Weights of a small mixture-of-experts language model, trained from scratch on English Wikipedia.
Experts: 24 experts in each of 15 layers, 64 SwiGLU neurons an expert, 6 picks a token.
Below are experts of layer 10 (counted from 0) of a mixture-of-experts language model. Rows are named gate (a neuron's input weights, with its number), up (a neuron's input weights, with its number) and show model dimensions 0-191. Each number is 500 + 25 x the weight over its row's rms, rounded and kept within 0 to 999. Numbers have three digits each.
Before each expert's rows: "mostly gets" lists some tokens that are sent to it at least half of the time. This comes from a sample of Wikipedia text that the model never trained on.

# expert 18
mostly gets: " it", " had", " been", " not", " has", " are"
gate1:501515457513478493504478471515507493557506494504483441491429529506437516490474519506515509482499482496471471502535497493526492515519479493467482533505490517469484501463543474503503475503503500502504513484491508545476488462474535500508466519466517519516542476463512492454500508534556524491478517559504480485497474494494498502505503457518491482540487487476504489512518485537495446466552472516552521531489501528491488519433506513483498498522500492514486482523507504473483516438480480506534495518473503490450504500483482455479530513460492503521473456500485477568517472479476517514
up1:492496443483479552462519504471533453509518489489517519486488555478474549488483479492470479490494533503464486495499535478477512456531532437476483529497494452513502490496510526555519507500490458522530462482477483464498475498507489467517523505479552525481480480484478523510500470460506494432516494502513480499509514513538506534525486515539493507499489492471496479498537508495480532503461483476491515516503490476515512538520505513517495448517481485507505488564520487482507503531531463465494531500540523498496483492470542547528538446566498487524512490476511488510499484473502512491

# expert 17
mostly gets: " three", " many", " two", " some", " these", " four"
gate0:485481476439542466490522470510499494502474509540540480460542505515531508487471513485575534502454476520501525458499511507514536515502519480522541475487423492493512501488493512470474521541514461497495485494490558483493551502517496494515496505504492481473549531492451519517504504452527459536483499450493500549530485505455500498458501490502504467472456498504527500506547489492492506510483491526482513477476497486502474542459503486500505504443473504502500492507526493482533477480563514497518529474476471485499482521532507511483499502498515531494502502509498527519513493516559529522
up0:495484539519504466500556479481551485480515531508476465499482512520485497468513530467487472521554496517495471510485500455516498486480483504518509493487511516507492535481529470489481539512573446517488503492479528507496504506502481482495474531535511519483483488515527445527506542515492501501526529505567472486502489521539483490431543477506511505493484459511500532523470525498511518498502459484496530473543503514470553489518512450500458504528495496534477543482551436495469489493469477507511534475505531489540517534498479544526500525501528511494491485493481492505506502470485477533

# expert 9
mostly gets: " when", " where", " their", " its", " including", " his"
gate2:503500484494495518535559503446446512476503484561515474464468513528485560496538509517518450497524493484507506501468551516520510489501466549523496507488510513501482501512496500479501496516497503501495467459511559486519514539465479517485485496529516500466490476518499501490468554482502495472480455515497547511492482504495498480525513520496512485492522556485498540503546520501458507550506489510520508413552517496513502507511542481501452489473497493473500510526490549512458488509494518449554518509495508527497501519501502452499516479500492518512489517546506505514513533501493512447
up2:506472498505481519524544461509543473465529486488499489494515507509484507474490498497497511544467458548478500504494547525522512491497502531466503493507505525459500471492496529542509497514512525477484542523517532478498475517467494538535509514508474507503552462536523558482496521512518541452514463484546504467529517502498530530501517555510552490465512481458494496484513445514457537528514474537487468530484459501510507514507512530518528520472562491498493492523512510440513493509495471499511527533483454479527468507515478495494478498462488485539458493497491485502492508464480478459

# expert 20
mostly gets: "00", " USA", " 2003", " California", " Australia", " England"
gate1:509484486481479497531538512509496489528487564501506523519510460526497497485509494441484528479541505572433502490485515551533503479495510453513482533473471487476467545532515501500520534445497496508525466508518473529505489537516495477480462484499547540493524495489494495476490492486481514509546466491485499479504510493516467500476542499524525494510484494488521460500513518505532541479540510468444476508466486451478494539523486489490538505525536503484509465514529517531513500503484497485463498511487470465561497551476523504512502505491479505504496444544472517519492508505464488486
up1:505453518460541520480496522508531477514509515537503550487524484517494518525502546524460502530534501472486496472496493469499520516488503479514493453496499497476509533450495544478532515494517534497503488538514497492499505459477511503495514554500447531484505521492510522476503473483478503507526498494474525509509467501459553506502531494486498487479500474471491523500512489518457544486443480485467500462482543486504440459478503448510521509508479495474478517514479513499463520466528468453544505426500490481490508459514542504507488472507529459494478454461457495480485491483486463492

# expert 8
mostly gets: " the", " The", "The", " his", " which", " their"
gate1:482456492463507483501473502520482503559463495476438535506538508508473492455519498476504514534459483514460524473543510493474483480512526485500517511500508505492502536481502503499467517527509499520455508554491490517508485478498491545509481500497530493528478546482502506527515512542493510494497470516510528509490524452478494498491519513474482500484482472523481444464483484451521502518499475538502532496467497534534509500454515473505478507518502482492518536496513474509514476486495512509499481485466504501479532495500474518457500524478494484480400475523548511486493436542563481454
up1:496487506506493503494489531479528541505532532496504494492468484529477486463563481536490484501544457481506474508538478491462463564501492523475532514539515548499484501518498482482511487504490520469471471501484503484511471513456483509519495446501502490486533496547490482517506519531530498499481499439499535498510456558495487502505460494477459456454520497471528497518510483466459492552523506511480533491480509504522483485455483498495526520461509496527534508491528467494486488507478511480465453564495525487534524493516475491521520512486503494496483481488471543469472550472477495462

# expert 2
mostly gets: " |", "-", "|", "–", "=", "---|---|---|---|"
gate1:527477475468519458497505507480510509485543496436486464461487475461502484488488499489493503538489520505501488535501480518517450462489526504514531480511457502537523529482522478523475507476465535479471493481497499433465507518527507500486497499501522461551499506493531478526482466446481487479501492446452547505506496497526474518511486543477547491547493478479520474524516488528473481489455476470482457536501505506503441546514498512479524462502502495488483516539512489490554495448512502482500512541525508491518496496490508472519523481492508525483505529524491507488536454509498447523
up1:496504499560511531491504474480499533466463510551517524467454521502492502508506504511517532504481482459483481483528518565483495455498502456462551491565494494499528543526509532491494490512494534519517534559484484524522499541496505481507468497530525466526505481487497524495525486514510504482501520491423448555498499506475453502521512476490467520467515488493502487538485475499509511485473449476510490496498510494482493545491502507481501450527505501502497457511459493511519498550486541511473514509574474497484503530493504523484520532510508489503515470463492505514506481471466522518

# expert 19
mostly gets: " League", " University", " South", " 2019", " Cup", " 2006"
gate0:533462496519503487452490512522510508453491486483477481543499497495456534466501488471504519492478484486438536449539513484520517462514531533473500474509464483498484475498494520506535518482528457492480489497525479433496532490551527481491509511485497498502530492507510491462532500465517476527468457495499479487551509515485471516501506503494482526527482472484503529513511524519527507448454457517513498549490522505489495519483499490518520480498461521479536475523474504511502490507493477533530470462554492548464460473508450510492485486493516518503453486495466450491477474453538489486
up0:489522463505508530512556510473532507484486511491479502516502472531480482526498484478446488513482480516497493485502520524541524444513491509477453536525487493498509491505494517485515478496533510518490491549512492486532451494520501521479541507440502471476472511517510495504490471460505483530526474469467482498500476552508515496474464493512521544483535502491530469526539522506512456495515533475470436455493529509500531506489514500460497462464439557538510488498485527486505472496471500572489484510496504495468549516501481508522490480537470482483490524509525512457518524490508514451

# expert 5
mostly gets: " School", " government", "ation", " system", " music", "ism"
gate1:467444508506486480522520480517517529505518492469527506516491512489459514492492550521516512499474495487473522469497495512526501477478505516478477525538486543488480497499472495467500482528554485551490488455510539483507519457528479497501544503442485441484469494453446494519471457510529502556520500487509511523525508487482504517508485524507480524490488457486498459522490489501537481533497513500521534485487485526525517559511481486542481503453458525467480446472536482523511503493461459553503474500503490528499468497484507482479517499511464466515503553524490532481537492509498478516
up1:509517458456501546509472502517514516508478507516540554542524497513501513515492552460514518506463477464503500494510528530499536488516508460448537492465528496515512493443512495518512476545471493544460491527533461461485532508497517505534524505497497528550499535467510473478516526471489501479495487531470470527521497514456518557517488516485517531511497529495475506474480528532486476509491459500477444514500533518513516467483526499535479531516537484491483519526471513506479531523501498491495486471497478506466514508505485531498499467542517550525520531512504508495509468508566455504

# expert 12
mostly gets: " with", " in", " on", " at", " from", " of"
gate2:473537492498526515480510508541536494487491502473501504485528477494505454524543512470517518482466465482491503526481502479498502507536485500476451440504515458525527477480450524499534488472511549491490484517463544510484538508500482503506502511521536501502521456527487539488506444457530507493495541512545546528507507519471480531447484532516491473500508504476494489514489510474514514506463541509497507514531477439469492479523468517501480536489508502492531500489510497461471486501496466514498511489500514475508535466451494546488512488469559480474503510484452506477570475459489497493
up2:505495499492523477477545490484503543529549471500513511491481504525505499513500511505491489472424484479486528497436522499512505531527491520495509468480476518488502469554458520510507489491465488512573527481505500490497463461476472502511486526499492527490485496527475528479492509515491500480498517551522501504489516472457522535529521536475480503496514480498538450536532499461508479500460486499499518521515454507510502521518476455466533527512471481488538486527461523482481521479491497524478542533504485514502509461527562538499505493506459492520508542488457503475452504523524531560

# expert 22
mostly gets: " government", " city", " company", " Court", " system", " Church"
gate1:471486519494492524478507558500532545524486505467500492511473461509492469510511507487513515488448501450529484498440543518475438534517513496492514538496480543484554539489491498504521513531528536535489499496482536481520496515545512539467511521543486506520516520541533486498507503503515519511491532515485463462515500499472492498526504499524458482490514504513492514458511500481522524485497478497521516434485568524498517560498513535497546472509524530475484511480498509499536499504496491498520508492494504510518495494489489492556513459490483434547503516471535515501486534547482518475
up1:469498485495500535553508554553503495498512535502502522486509501524490508471470473508511468491521511518536552492524508500493489489508484521529511507525504543504463464478508491479512509473499528510548476483502504476491541529471492550557498530509483531510570477505519530475501482461506467529514525475506523525520469456524486491489523561508461533520515495493489518500479500523514500462534475506511518449503530493478485493499521468517499526520506479505496506489478507554477534480532515421515516494547501528476519458444489557502506509531511495500447513473488527489480511504492504496

# expert 1
mostly gets: " been", " became", " was", " played", " made", " is"
gate1:514486479553540502451513505482439482526480512498497486463521492496508484494523521546493472512541496525538502515481532518498496553503467506521498517472468505495500483491483461480500499517462499482464504490487501511519563513442463453506468492495503528483537534494471500521520498472526444509524503507546498531465503532527509454505489543488500472530466502482494485505502469497469491472528514484456486516493523468514540533457525501497488458493498467517433478517530533467516501537480499511504490497499516506480483530462510501553463495452500471498534503491488554522486525524507514505
up1:508495486504457427497507563499509531491482518465492473517472497456545510473541522514507488468496446488471544482529508509479511463465510509523497495500449519464480478483507507533496502502554502501485568502494516542512541519517496532491499488474493505499526510521493511500528487521494517527489516452494485465507481528499511511521482450505482465508524467511517547509456521510534510487511513566505476492486510508497495511479536489531527475520490508504523431479463480502466492486494523509539520530450524504495462503522524489547520519499488523481507507505533446509493501444479504484